Weights of a small mixture-of-experts language model, trained from scratch on English Wikipedia: 64 experts in each of 10 layers, 353M tokens.
Below are experts of layer 2 (counted from 0) of a mixture-of-experts language model. Rows are named router (the router's row for the expert), gate (a neuron's input weights, with its number), up (a neuron's input weights, with its number), down (a neuron's output weights, with its number) and show model dimensions 96-143. Each number is 128 + 24 x the weight over its row's rms, rounded and kept within 0 to 255. Numbers have three digits each.
After each expert's rows: a language model's description of what the expert responds to. This comes from a sample of Wikipedia text that the model never trained on.

# expert 47
router:132123096105132109105123138189158135145088117153114121140141110118116157095111158117126174156098096157083147131116113110135109110107145147107147
gate0:119154139113116146096162118110148139156126101153107096151168135094102120101160177145152125119151174161088162108107138122140129112181145130179162
up0:146096098133128121133092118173101111096114136099166172118089150153152118133108074104107125137117081121148119135149151122112122152065128128062103
down0:116131134150138163135104125069153141136165113124120126106105110139105135175153119143131114104172135182117101140096134136126137102165155123142158
gate1:128096125110124117158133129073105110126165108137144094118110087144120109097123171130109114123132111102151119166142171120110105104099112120125122
up1:138124127111160143144175143134105125125129124142141123106138102157134098110085138128108123134102127100123100118153148152108120099102116123140123
down1:127050140130130156114120064113121121096147145113117112138145130146121120152103167149150183128161103144135153097141106122128116078160159134129163
gate2:109123115101099128138103158181174148099149099113116105120143127093136134175147104104117130115135123186131120113147149145181108121139079125118148
up2:125106148140138138121122127108142110136130159121144158138129110195170136127112111135106087106145090092168132122104113118095123135115167148085094
down2:124107136159162129106181137149113126127122128111170125132139144152129119165150161168138139091117143135105107144145129136126108137140134118123119
gate3:118162123154065099139121158116141142141143125164133126117207106147159145113139094141115146090148163176141146138136141131076132138129114150127100
up3:170134130079133137101169156105142111119135109134110131136090123099129147117143149113123120166135118123144136131086108077093166088124193116146148
down3:081128105209191151159153111123116125099141116103134121156094185110157148149142122138090086082107121125093102143127189151087105141146126095122120
gate4:130102116168145105096107134108135144140115120151168130133112125104123153113120132112163181124103165115100145168120174122099092148138123114138153
up4:147155143096120128138156128169113100123146109133091155111153131154108104099113144129107053149180098146130090129117100126152139089127148158128117
down4:137103141139085137144124125154129110163157137136131129144121108140115138100131107124146128144146137122176130114112095162158132117174179173130143
gate5:112101103118124149107155128121116094117140084165168145125136116119119130084103121137079138167089093113100153108134115117136110155146144128158200
up5:128147155146155083138101136118114141134095122126099132118147139139131103150137124126189128091142127168132109118137106099121151119099105141130070
down5:096115120126182119143074160138124111149123130169100144113121142101130122157079149143120142155112161146113152120171076105138110104119170125131114
It responds to: Sentence-opening prepositions. Prepositions and conjunctions that open a sentence or a time or place clause, such as In 2015, In March, where, until, during.

# expert 20
router:100173107176127106136110139075126154121113089154136064105104108147140142098134133112145115104141134145119126103171115130102152120162088104096127
gate0:120129137126149110114154112109151174163114126161091167102120121133135154115183121143140130093134125101112106133061101164127156139166086097072160
up0:110101103136137141112105118116131121090165126147123064129125147121109134160124109168125107132096169136102115113185154121116096166140164118139122
down0:105152105127092131163140138152128131088186173153123118120120145159139131117129160145134153161121147125197102102084134079131160117097122103163136
gate1:128124168151149099120099135143131128122112127134112195077107152107115116122138172104197148141132127119145178118153147144137146134125116114128092
up1:102126134116107170128139143123140077165157118149168081147107107136123131131155064146081148156131109127142099171123111105139128120134117111122152
down1:156137123131129135148186142133149134146116177095145151160114132121099137151094170130118103110106154116147105133129109109133136122114104128108102
gate2:100120098137090110082121136120133115120140105111141149131104092128108126152142112120100124143143184119115103100132121084164172116150138104139116
up2:142135144150124119148130147093156090135097076125130145141151133121126116146127122141108112091169150136125130126153140090140133154063140161163152
down2:137124169147161188104103170116128142110105136175112124138079163170128120146073114089116127108161148110125100202169145136155108152138133160099145
gate3:131157149192166147119105099126109096124158122090119139142100139121143150100109120110121147135118163171111147119161138146129118204161116133066117
up3:114155081114147132137162135107163098111084147161121116116153088162163133149140104135173169104147094136110145129158139139111147078137100123132119
down3:138132107120162126128128140127123121130084086133093141140108104106111113146140158142130080105115126163142142138135133116153157128157130115135094
gate4:116116115138161109152112135106142083108139145144152132107102142124093091091155096127136157167118133126125199141109136107074103122118127124167127
up4:123120125107090141095143134122098172128091132139104133132139143100173201128122140158135096098121097141152090138098135149136130131143127139112120
down4:114124100114125117106128140133121121123128157154111130141151123143097109132149126105147141112130096172112133091155153106113119146146155120098127
gate5:135118098118113200114136144117112182114089143128109146141100144144142118118155145137131078122120126136110114120143082088141117131140157124093160
up5:158084148143174158139100126106128152112068139108090119128121154141096124122118095128108116126156122189129100167169097119129136179093121123158153
down5:127177131122110135165120144155133112146135124123127136137137110127081144121132087113140145150111101138110169117157155131096129156099119127148112
It responds to: Institutional name words. Capitalized words in names of places and institutions, such as Rural District, National, High School, Council, Academy of Sciences, often after the or of.

# expert 18
router:095130159118113107114115143124166128147120121102173112115144132133133129136135148155123142135126138159121155131145122131057141087169061106130144
gate0:096150085133104115129189124100195146119139132125134131115117124173147110126150124107126136128147147172114122136162127140131169172149092073107138
up0:115145102136129112121166130084179131128158111089138127079127116138143120093145139151128113129137145151107117163125128131134172118143102061110109
down0:125103104121135122152126118132134141080127147140114137106107131146092146093115126128125111140120122124109147138158119126104172155086082125163128
gate1:162138149168124119129100131143121118124145103149135136136152128106134160129172163141118114171167140095123167118133141137133090076130131153123168
up1:082121136080156137120139114127122119124128117107107099125092116136105133102129109119143170071100115121148110155108131128123141123107140119099114
down1:120128131163129117088169137135111142112106148125142144102078098135147115127168116133150095118116124150114115155119151127129127072159133121104124
gate2:094139109133120132096143112130160127094129134119107115117158155126128122138113147113119069125096091136151114153136082133089131093104128162143152
up2:083124151112128087077128149143114141112107146132131110094138160113136124127122153111130114151112083100144127141164099120095090150167155140142132
down2:132143208140111092096106124127149146152158141121139099163113132101130140092107117141113133137106138139119105135159149141067086107141113114113121
gate3:093135153132120122094157123122139139105123138150109149140146127131110102133138165115083132120125163110100143123162090153103114114118127118128131
up3:146095148112123096132122151132157139113135112154131153183117115143195114106120113133083120108115117109127144142142150111178128118142130128097111
down3:151114111165113132139116144092144102084125133135106151147127082129108132185117127139154123099151105129114124140112112127090112098098142116132135
gate4:119115118122156101108112123130121119112151111103170118110126175175120060140136157135148136105129143181097144122137090129136141100144132140139105
up4:121161127134120135120150122133111121156083115143106157109120125124104108127076119144114120106094109145133121181140126167103157130143143163125186
down4:103135144138141135185153062136126129196162155128104152148106130117111133156072082079074127108133148142151106135145093168128140107142119097091130
gate5:079123165134127113185106110134148128137139100115124121091101127127097135142147125141110111106106128154140143147082148150120113169108131102118183
up5:115111090123144115137132092108126149100123081125044117130130176112122134107117140133077110190115097114093101114149139157156117129152133171111115
down5:110112123120131156135102105147162138113132122107150134075133137123098139118108142118129071126054150093136131129116153113130119125152074126107139
It responds to: Noun suffixes, institution words. Noun-ending pieces like -ation, -ization and institutional nouns like Institute, Centre, Cup, plus Roman numerals II, III, as in Grade II.

# expert 32
router:139138147134125095118141107129105163101093126106093087103135109128118142129103088157164140142166138132115164163149092150105102135098072151100130
gate0:104124126112131141112093116150175147112105122159118113116165133116093127104153126143130135135092099134165131153144144091141114100134121089114099
up0:099167171146162133154120085078117133125122130114105127137137146120152152125153135134156129090151135127140142123115126146104133158138123120113124
down0:149131151127162131108134092138117159172126148113129075139145140072130130135166133135117137123079153125082079105115179106169138098146133104117116
gate1:118120115121082126116154155127105164132114123133130160148125163096103135114109094157101087085166123103129138101117105123156082147093126104119144
up1:107136101141173095120143144116096210108128121145122159113120147158121103143108120121105119131135154138144116108155127129154081137113090064144112
down1:107107136166121133107144090094123129131107118195125163102096106122140123128155145109149102089155088127130100119128155128132078110110134156128139
gate2:148114147137113113110157163151109129098113145113110123144143086159161133148086159130133167110167148099098133193108112139137112139118114159120131
up2:149137117096112118110147137124136125143119142087160106126095149073146188155137154150076164139123114129126117129104116128122129123150135088160103
down2:104143127146118120153077137129170121142138162101199150147133126126134102108161148096106124175124196129127132115147176106151171102158075115120113
gate3:136150116133100120133108150098103129117112148122140149126098107108116116126130147151109153116123135075145150096107116102083151109109140142144173
up3:175141135090132139134177111111120095154141129092103142124139149120139127179099122142115120112182153131121137126102204154160113138114143162123120
down3:115097098158129106142173107092153132149112121114121092093114121177082141129170123132117132117175124146121134110129124132111147136142087166133116
gate4:115147160127105140109108166113122111123111138136150112127148105134107098129172151137121141152126168142122115093141147105135159134115102118131167
up4:128118168111121082091149097159147093115100126122147146165094129108128113150118116142102150116117188090114079122135156140078180165176125142152125
down4:146126108092105134130138130109132115122111117153094078154178124067109167135137178108131150133130143134134156120135115065094113127134177142166162
gate5:161132118098128128148114137114148110153141147096101108142091134147110111133059092123074140139124136077143161138099126115158170107084153120085164
up5:111100106165142130127133126147126136126103107170176137106155153116139156091218173139142110092102123181128098123147164136117069151139114130146096
down5:147117090113159152126097178122144143116062133125174141111186129126095112088130121092130133150135133129125092125162113143159110157134128114119147
It responds to: Digits in numbers. Digit tokens 4–9 that continue multi-digit numbers, mostly in table rows, years, list indexes and codes, as in 58, 1817, 28 June.

# expert 5
router:138156134112098098080142154153172149137117172165091121108112114144129168112151146162137154169085152134119136113145091105092124088132076118141097
gate0:091139165125121111071173141163080152132134137134094104114146087094107113153134165154133111150123140167171130110104145087072147117133077153107129
up0:128089114139114135150068094101160127127146139162119124113097183135130120110164123074141149129182128130115090143147105180157108132140155129153142
down0:148083055086158118140130115163146148133095085149166110129133132168114131109148128174115126117117112135119131139179131122122170128137107143117108
gate1:140130139131108141099120117109130100099098127137139127116117123117129155093139076156150129126144087086090094106093112130114113123149173119147140
up1:160136118131116114143111112105110126115082141117134153131096113111119132121103077158156196115141111131101107143119113147150123139124150125137134
down1:141142162110143102113179126100093168125134119144118116164102122124136121137127116101091100098190114108104119152154138138107165127129133128131172
gate2:140128145123133096094105131169110114164165141151106143114125171117106124108125157144132130182120153154088150142125071051136146120161184118128083
up2:108160128107096123142122104129142133123087146118120133123107117175097142115083104131083118107131152114124115089072139136099176151103134153141154
down2:125112117125111100140171123139117173122136126107104092092098105114144165117152134132129141130110119152113143125163126128113137139161155133117128
gate3:118107121137133123094092107144087145145158151132108120138140180140143095149125135135135112132084149095184111120117132111082146129158149129110148
up3:122128164175103130141147084071116110125152126147132108111168126120119100136111153132142135132111152090147182114116146144094162085141138153129095
down3:126129096152163138131137150113136092150118134136120128100165131123144109106123154161175132143106147101133104138112141102081129101124172140103118
gate4:092139126094197126120099154094109141159132133143119155087151101098135163112105104124185139142103151122141140127171110133153097131134122110129114
up4:119132163128117120138108147141138091169104133125101142154136084160153171113136064144128100133130134116141148159167132100142159134114101142125154
down4:145156132145095128134133158143067151099106133118138109117137095137100088147115152108070129100148132129142152109146124161142105180115134151124095
gate5:091120131145128120125109124139130111087106116116130140129118104135144127126134147102098112172171118150139099117113144125137179136149134128133125
up5:097150178160134143121102144148143077090139099118145135136112110115166144137144139117078101151142111100134145145131158099105171165172141128106159
down5:126107099147145139101154126088081136161142124088140105127081104103151144121110127117106128127135131131132125194140136099127095095160139146133079
It responds to: Prepositions after verbs. Prepositions and conjunctions in mid-sentence after a verb, participle or noun, introducing a phrase, such as for six years, moved to, performed at.

# expert 33
router:130125114087110121121135126125155123182102173165077131137078102185168132102146143150132171176103112134118170132126080136111106101099125113127095
gate0:112148127165135125117150132122136112144097122126123131155115105130138152115134119134117133121164145172111147099111138125112147121144102127109132
up0:131117131157105118082142118107127139157189126127139095126156129117119074174134110133156165153154152102154135149138174149127099136107124132143097
down0:112153146138192150105126128096087148114166126100142150194104122127113137148125139121147130132130145138123144128107141140127104137152106146129108
gate1:128139135133135120161134167142131120111135076136134112114148127115106152132087103122176140138128145135144140145122116125094122110106131120128138
up1:140124105144112123117097157136133130101121079116103138118154117133133145132103076163162152138123109118110155170090129116127117118155125122083158
down1:116140153129085120095116089111142124125120131108122104163139101126089126098130120149098125134142108148102150151097139112162137171154111124086142
gate2:087154117119122169115104103139145118144085102136127122140103122166109126111096126114116178134105116122133143103115142120113147108139139130120107
up2:126082111112149133146123165180143149128160135157114118107164151089159158153149163138144110166158120129120114125178100096162109096139125164151165
down2:086090055096157145151148132179109134153104093130103116100096146129096104118122160138136170128132116123143086129153127154141112149140118113143144
gate3:104118072082111154160101114128101137198115144131164129122067100099141155149130101134151146106101154136143139106131097111115163125082127118100121
up3:147119166189175121103122146146156109073154129098121155110149106132128094098112153118119106171145133108089114144155134145128099136176149158148154
down3:109141096115104112126146118142069160118090118134100107168107096116117136117126153121137143117145132146112131088145141114081125200134118099116132
gate4:111087085133109119131082122135118126156129096093106137146175157132126126128091103165114161144144125115141116128127156123121112115177134109119165
up4:130122069099128121116139141145142138117124126111136167170131130123117120130127107138134142145109127111133116100127127096132121148180159115117158
down4:146141164103151142160140146112158124157119109136124160129097102106121136055152124130098098180117106090164082163131153169131124087146102157123143
gate5:129128155139119111159148148156152133166108158150087158146143152132132104128111119102123155159171157152150122109164079130161144157182151160122172
up5:125149117090099148103127123118088108103122098124131110101129115129130193166104146149108064104080120141113151126129173101100101134088112137161107
down5:150157135118149153093154154119102102136109094136112154120092096159128197121125127110125095121146102135091127138149143108128103099104131175163122
It responds to: Prepositions after verbs. Prepositions and linking words after verbs and nouns in running prose, such as accompanied by, associated with, made on, convicted of.

# expert 29
router:138111133156096132142103132108073155089131108097131131144167107151155091103122092105118147160132146110153099134089153137156133173089156125094112
gate0:113106114148106160120136134153116192074126110124165124156138133101150144132148153111184115156158122159169146093144177155065165148128152128143100
up0:111147140115146067136144125136104073100147139092126149103176102151103137110132101126154119111126121099098145107147100110156127138159140136098133
down0:109137145115090112146139098151110091121142179169127145122110098134140140123105114152089176099135105121102147143104129147158147119135093119136130
gate1:123086107159143073148147112121118150132102114094089124129101109092122110125115120133147144107119119146113144140148145137132154150116098079175133
up1:122133100108152143104148098093094103139165160115082173133124120155160115123120120182165150134161141143100144103168142135138127125148126125101107
down1:117164134173154116151146171137136135081142155110138162137131142138166101135122134151135089100082125101108097096134106085158138172149105140126113
gate2:118159074120175176160150091124112115137114123138123150143118073128097120118121112159147136118152148107125122081163121120126151127112130128132124
up2:114110171140056104141113176140147120124145140120142161147096143125103163145142121082126093148104106187144129159096156143119092125115128121121144
down2:109141147139087109127147132121151138127155123128126118112114161139126082131155149075123107084103138155097151121087167151120088118107127194128163
gate3:098145098161120148128156143097100159113106102150091088112151100136147105154125138114164131149132120120115141133105129177137132099121110160121124
up3:126102118144113095141116111117110093128090112147145094134136093103129100120152106101115157150113100139132145132123104165090184130107120164127127
down3:124175143139112167135129116121152132136129136108129123066140089127128104132147110115091144138118106178158140142142156154124133123140115138119127
gate4:154091131163094164152131173132148085116135126112142141120148106135145145098124093135143107161140173118112115142139111120145117133088182161129113
up4:154154111130153135112148139108113167153117162128145124135148150116128077150126140132148134098124137158168152130135177109157137123137106136134146
down4:121154170126137104123097048123119148137138076131152101127146156135136089136137166120124134133180171108129173144089092167106162108116076116145085
gate5:110123134156130112125144115163134128129135092157091099147106174107126144176134155142144122136112123129127125112109172144116159126104129137122171
up5:141126119126090158115125120087147095110092162092161109127140155122140118115127084160116162139143123114142128129129104091120117121155122128129147
down5:121123137122128125140107100136155118131151193131140152158103101144107148104165123132159136134118127127092151095120151132151171110152144103115106
It responds to: Short concrete word stems. Word-start or middle stems of short concrete nouns, such as r-amp, G-ang, amb-ush, and whole words like song, music, band, family.

# expert 45
router:104131143110155119148171090102141161175106131114134127155141131173121144153153115126131108130217115158140104163138112146067126136098098111096140
gate0:122109113097147108145106123130148157168101130104170115113135137120111135127116102126153136155142102169119191094148136125148163091154147119133120
up0:134099121100136120114122100119127084091154148130097141172113109122133150141125143126137136141166135127122146133162126117133103122164100089103099
down0:092120169138124146131126136111147087114116101143098154168126130141125119109103069124131128127129097127135146118161149123157119130157130124110128
gate1:132135159143133110120113138123139139154135136092151164108100136130164118110131077162137139117190099112095141104130156117125113131131130143130165
up1:142138180129125110118109126133143129140109138085150152121087138118143122133127094143125132105196078126112141105123152130119116135133138114138169
down1:135129128144115118146127113128157111126155136136134130127127119142124103088152158147180106086128092134085091140103128093142092133145096124184117
gate2:133097118172122149146116117127116064132109153135168072130102146143092140187121157169125129150129153172146124112115132101126158131116082113127144
up2:130127124145143113143112094113104075115111160126173112123137167144116140156131127175151133101160178173117132121119138113130187123107140119146110
down2:139133116209151103136101136184134096116131123147119121177146107123126094141137106113130146117078125116128134100144071105131128122085113131143141
gate3:105110145154119123151094123142122125158118128156076139082189136129152120135152111132081130106173071112131127117130129127112117119138171110128177
up3:079111159163115159128174127130109135079120172144096133147152114135130124104125129113138111182122162091072144146172092133136103105097101084126113
down3:082145181171104175148169106122139113141117146136067127121139118156114154139102123127127132147108163116069154133121104159102113122067127102099122
gate4:127185128137140091131129157153148131117062120110142154122117168146104120141150151096123095124118078156153137145130135135145137112126103132128067
up4:120079132168129143160110102084115123133177112147149101136147139128153107112103087125091132169131138125127170118088123083146126150113129111138180
down4:116160133148110120148104155105118162130138136097110138143141111123143144146169122155102100111135173129085138128158107105135110128127136131084132
gate5:126155129085165115174139160148094104161172154147134133130154107144153137103149112141122101130114085134128118152122137090070130107143126167130098
up5:150102139138125130120127099105116162155121094135097160130161126098105121133084147122109119150129094166123161104167104153069145144110156065166062
down5:120130109142148169102153161130142062142098132091154098137119116144152127141138131160132117075143171094123113121102172135168140153108115187098162
It responds to: Capital initial letters. Lone capital-letter first pieces of names and words, as in G in Glyphonyx, P in Psara, S in Sokuluk, W in Wells.

# expert 58
router:112108124108133113149148139077150136145116149131111156091162117108095092112127141165159100144159143159133103112139135138135101094147140126128150
gate0:161107156136108104119147164160127191150105152118122135137153134101125115134149115151167126115105142141112125132133192173139140126130099120137108
up0:133125122099112131124141125092125087144170146083135145131121109135125125099103128098083101130110131120053089143143094104082080150133119109120134
down0:140138156163119178142156134117117077131152127151149130132110123136120067154082073132103162150114132119141137118120146133121143109105113080143137
gate1:142144098128135143124149128171126103093116145099152111120118117136114103097156134137142157121085125101107134088118141139154117090147098113123117
up1:151157065108134118132140141116141126102153121138100130112098111130082099110166134155156136112111106136094096102134145161144133108138107117106122
down1:096118143165109098098108173144141113147171102120150163093114071112131137155106114118118162102146115118142134102099157151111077154154140123135177
gate2:146100140096107113140108126162141098107081174175106137151123167159092130107109091125113100118139136162143122134127115137087182060110128149115102
up2:131181159179148118126123122076107156134129141089145125117137130118153111134125129157118159087108135116128145147137179127141136133112143123114168
down2:095123130102156067135147105123155098097119134153118155077142167105155120068168116133105139111146124153157121097094129114144123155148120112116101
gate3:133099138158125164094112135071117141126122120130128172098121106109127131144123134105137139135145116102099128135128137135103071119190107128136138
up3:102152149110091154152157160067174142118159162156097130085126121130145138164114157122121162101111097132139153147092144140113120105074117128169123
down3:127118144154163128143163141100147113116160143132090087135123150147189120133129113105150141174074123114128145096129145118130131094101164119117177
gate4:145119144128134149150080158142124148128088101112149169152131105154158136184152150129134132137119107135142098136141131156122101134163145140124134
up4:137159139154116140109115108124150120140117140114103130131176130134099131135157127135121109099103114123147151123104123161129107118139133156138130
down4:163192139122125134144115121145156135120129104147092146149120179156127125132107109133144123152147148136131149115120112102137171171131106098131123
gate5:115139153133071137105137133115135154105109102170124157191124151134114095127135132097147157125156131158125122120150095129138125110197149124136136
up5:131110129112188125162081103158150117138129138086116062097159109090151154108128130155125145121109108115138139131129126141098127099098134119124117
down5:141125066116147133087175140117161197152163103114103104077136113152101128131127145129143140116166124125126150154166116131127163096169132142134116
It responds to: Infobox field labels. Field names in infoboxes and key–value lists before a colon, such as Coordinates, Born, Location, Venue, plus degree signs and ft.

# expert 25
router:143140091091172167156143141127097147085156091101115129122098180119131164114099112112167151075132110126115154131137098109105113102073115100145101
gate0:123072150165116167127112129126130121132129126129159096136165152074095173148149166108122122114127129095083118119143138114113119097141148104115136
up0:106183124149124130115151132153133122130124096118122139072106112126190112115112101154122178138117146134117120130104124138137082128112091147142097
down0:144124140085128176105121094096099123127148118134135130115119125062141144157149137112164121164156115125106121072129127116147104115140146083134171
gate1:113119092112132183097153105112115142127113112113153120182092118120135134147143101121133136128066172136121138159122183112116119129138126144128180
up1:090132131167122124126083107199117082161113125122148105106160106136151121103110135155138077124170131105155073109123129140165162112127165107125123
down1:142162116131121092113138077098164112183107145128092146107136148136125090084134162129086142131109134144177115095135111122165117122115085150129159
gate2:119112150163164124116141104149152123164119120112089113147091129113095181149129122124145140124109116092114138126140169078181087121098131156119125
up2:150161131088145155121140125119103123112099094169117094133168132137161054113111148150111136135152109127128135099179096139118152126136154092152104
down2:116081147160121126178111113119118121137161128122124114158118115101080158136166154134128142136145149131211113181111126105117112056128126099087124
gate3:173157139119216147121174101149144134176146197105138111109134115142161150157098148121108122128146120139128115113150112145101115116129164142130132
up3:126099109153107143119093166144145138125121106148137093115139159132126098099156111145131140123138125123103158151108142139088131131125174127130165
down3:162133087153104149105129155111139138161146111138134117093149159132104122120125142104156098120127143170090051106086137121097129147141145115085063
gate4:128133094103113145142118125154110120133103129171154106163096106117125076137117115157124107202044105118128149115109104165095148137107181140113084
up4:132101111159119125117102150158104130106115148132115116090162159151166148125162133124123115119185102132122102182153133071147150090135110141126144
down4:131125120099134132134110113169118113110124118179139124119159133153116115134146094121147084155121145087102120107107117154146092143130146146154129
gate5:111109139128091140161136139082116121107103104126126161120111133124115112143093134144157125134135135121115124142150119149058115123140108112110093
up5:156171130167136130114142107115167123095134117134146157125111147090135128157129141126162106113095130162168124133143110155146140197080110127132104
down5:128102146122083115140111112124141110150148140121113104145100138148128121148126081137139179105125133148120133157150123130135105128186138118095135
It responds to: Name joiners and initials. Hyphens, apostrophes, dashes and capital first letters inside compound names, such as Alt-Wiedikon, O'Ward, Al-Ettifaq, DeWine.

# expert 48
router:101147111080183104133184095100130133136113126154160102084127140162143171131165138131166148136168096115137111150144122181085113134125100133091143
gate0:091103143108173118150132135143103101156155160131088193130099117159164123125087150112094100152136167139120154111145112130101113094157148111091155
up0:221158140112087149126105101121132164134124131138113139146175157123106104148141108135121150124158101118137088121097126144140132186177120139160120
down0:120166113135116113163114138120118138149072147143090118122110114142153140109139108147166147113100163151123128137092130120187109175113099140144174
gate1:062192141111132112115122152097108123088097199153110121135149124112087111073163111120145137136175132117107117118124137147136112089088150151119148
up1:113131087146131117082145104138128107144113174118088125073184163102140104123132126114132170139136120137122134112174124144115111149156171112156082
down1:145138172111095150098119135160160137104150119113135124119170127137143173107151103116136119165138183139142107104157157107136119117139136130098135
gate2:133140120131136136120166119139156122123138114115038124080105130138109149110137119117102148100113151160091127122124144163183161147131097093078201
up2:118155140139139156096175141147152121157131109113085117103128107149129127088128145110091135119138153171109118116150143147133144152102174090059165
down2:127161136157166117093125120171119135102101115135105144108129145080122138117161092147123081189144143111081088145133127112128119119175152171147109
gate3:159130099111116142106089142144133110106136137112134184130166103140144151158130122126129122144139118178151143077128156098113148141124150118131143
up3:100152139115086123118130145122111100164112096121124129164153135132133144119173123112098071113170093124189175102153113113094078112114140107115083
down3:128143133114187116126116110139123103117126156105163127113124126159192142103125172146129139070130139125109137112131169116119183132113171123147127
gate4:156150135109163123088101137185089125138142107107154096123100090138128136086167154116118105111109102121148121092167169130114128124111124136179137
up4:097108126140100159152164086084152138127130123153095152159156172129137111170118082127136125119167159096104118149086108124126120132129160109094101
down4:132113116172123131168144123136086103149173111119153113142129109095109153082100092125100166100118127143148165117130115137114166126129176138096147
gate5:120178126144157101132137156118165116162154103120141146147095141150111113145097127151153105117126092113146133126087123108111117132123123077124123
up5:113125116136164102149117126108091076154104142102123136122064129184123095127110143117121133093142150115088107124151150113111137117085135136101161
down5:153126154124148145133123081096128107138137118104129147126170131139116161120161144099132124138129139105111107165100149112154182124117160101155102
It responds to: Word-initial capitals and a. Single capital letters starting names or words, such as C, H, B in City or Haas, and the article a.

# expert 21
router:095116135134127118166129132111151167158124155065108181097133139107101098129137121157166116135160126156149079123124138139158136113131137084114123
gate0:092110153160097118126133125112145181145148129090125155134118118109157136072126098122175111141081091101084191127114131113136156138107138128133131
up0:128169123164131084111099125122125131136119166131132152131151165137131163142085094116098107163093119137102143166125166116157150107099182121134101
down0:122120120160119142115133089114087134134131125121126143138100119168172149133109159120104139143123101110126128115116115128098162124074102119100165
gate1:109121105154146121152133125131124109112124127134128121112147136153096132121118107099154159201167131130143109148126132055141175126168081113129117
up1:133095145098132127128097121155108150106093117097142153132143151109149156114122117130121077144077180155100155119112129110126142141124074129102121
down1:102118118196161150120129140152113141137115126129125126131127149131182084092140181122163156115105090097105171151143135142078126166178143119119098
gate2:149091167118113121127101157205185137150175133120121160144125139120142152101149127116109097088116173123117166131131122111144138127146139122087114
up2:142090145134090119135146142171152139167149076090156136122133136080148130132150151122117102098146155154125166131152155112107162128125131132072132
down2:145144156099142136150125065143079124117123135119150093171167133134098147137119107180101116124188146149154157141157091130120122161154106147108135
gate3:101128127125126124093163141141122118130107131157106151119143155124122090072157114124135110174155135123105143143110096125150143160137197096135149
up3:144121115153161111094159129147090099114172130113164144114110135104111139160156091114137126192168157120104108145171111116138112057117133098164099
down3:150113137133135131124098112111147148162134137148127143139163117147117133127112144168132146167149104138155131134140133151145113098139146148091154
gate4:158147085149121133145145102113150136182104138098140121123123152074122124120131088132120114135108158135076152105153137127148110101099106096123205
up4:149163121176124125134112094110069119135123135130116135132086132150138065122146089106098098140126146109120115122155124127138132124111118122111186
down4:199117106151120105110104121132153141163138090130151131113107094136138133146061099110151122129127149161106117134088152139102146137164138164105126
gate5:063158114137147114191138092125174158168123142092117142133156101125125073141158164103120139064139138127092121126118111148096111139132138093142145
up5:116143135087087088118133129071114135124104117157099141120121127134083116130150133144091102150135175164146127117136113122118156147137098127116152
down5:123138156135157108119128177104058163177148155163148166068128111092123129114172139121094129185143102149110135142102076100127134148106125097105099
It responds to: Infobox field labels. Field labels in infobox lists and the colons or hyphens around them, such as Occupations, Location, Date, Released, Preceded, Label.

# expert 1
router:150141151111128086087117138098103139134100103140131110176140125134097145155129145188130127095139097143131129077158149164146120120161139168130115
gate0:144100102140140115099113139116106140131123111084133127139119147138132162172166123107120113115142160141110146111127105095123104104166148111148143
up0:128126103122150105178130144110124158118135131138138142100158119091157086088111103129148134138153118113102125155146095169138140100085078149119070
down0:133109136134131096164100158156143101108148161181123096146170128105115122169135128130167117136123100119077129145111133109136119133088121116161160
gate1:102176167088113110122122112154113136123153109114154157103112134105112147106104146132119159139092143113092151113139121118123124120149134165138142
up1:102195192137138093104133119146116097152121146126136129149135127141132120106145136130111191119170122133119159108109127131146167166150124123106146
down1:151121104167087153119137140149144140155159141127147077122172112101138090127072144136146175162107111152086188109128125143132155144130130123117077
gate2:098133124140102108105143145152118083123098129086121107093161138157102123142123136144124063128107140136129116099165160136108121120134140149144128
up2:138137130135157109123118074121182131115104100130130109127110126113138128121128147130145146162117124190162142111102137100121133144147118127107109
down2:134146137117147136168133086112104152124139154104127092142106119078178097130112108127122151147109148134088137176138148118143130139098130113182099
gate3:156182118104136130108103134128114161129136135124137148143112125114114126138160126125104114136166121109102111114138071141124145151130119158148122
up3:117133114163090136157128143137152117115075136086108137115102134151142135140175144131133081106145126100133144133138101101140170111090106151096108
down3:126141148112113144147124184082152143109110097127072196103151145089108137100104110125179093134128129157125129107126121079129106125103127175128077
gate4:134125126107155108112095166135077116106175115114150133119118100110132174170146135089137104144115088090112114093139112106151109123144111144123088
up4:138169111139131136132124119109116083132117132141161114120160157108136138088147186132086152115140144142140122125130117118103136145152143115100159
down4:103105138164123110157126131174130099121119158126118167129110113143151120138157100110132125136148131135107125137148125113124092170133132143097105
gate5:127124168137116132105139130145133168157120137106124099167147122137134137106157096165078061115162127126141139092174143123129125092108140144127120
up5:138136084133112127091163152131130118155106099108090138127113133139102116171164138119160110099143120143144160145128127113145085153145128117102128
down5:131104143136126114125116106137122113098125135157172124139118109125142135134124127123192135132137105137079126136070152134095105121121184133172145
It responds to: Quantities and route nouns. Number words, units and place nouns after "the" or "a", such as one, two, %, °, km, station, highway, Chart.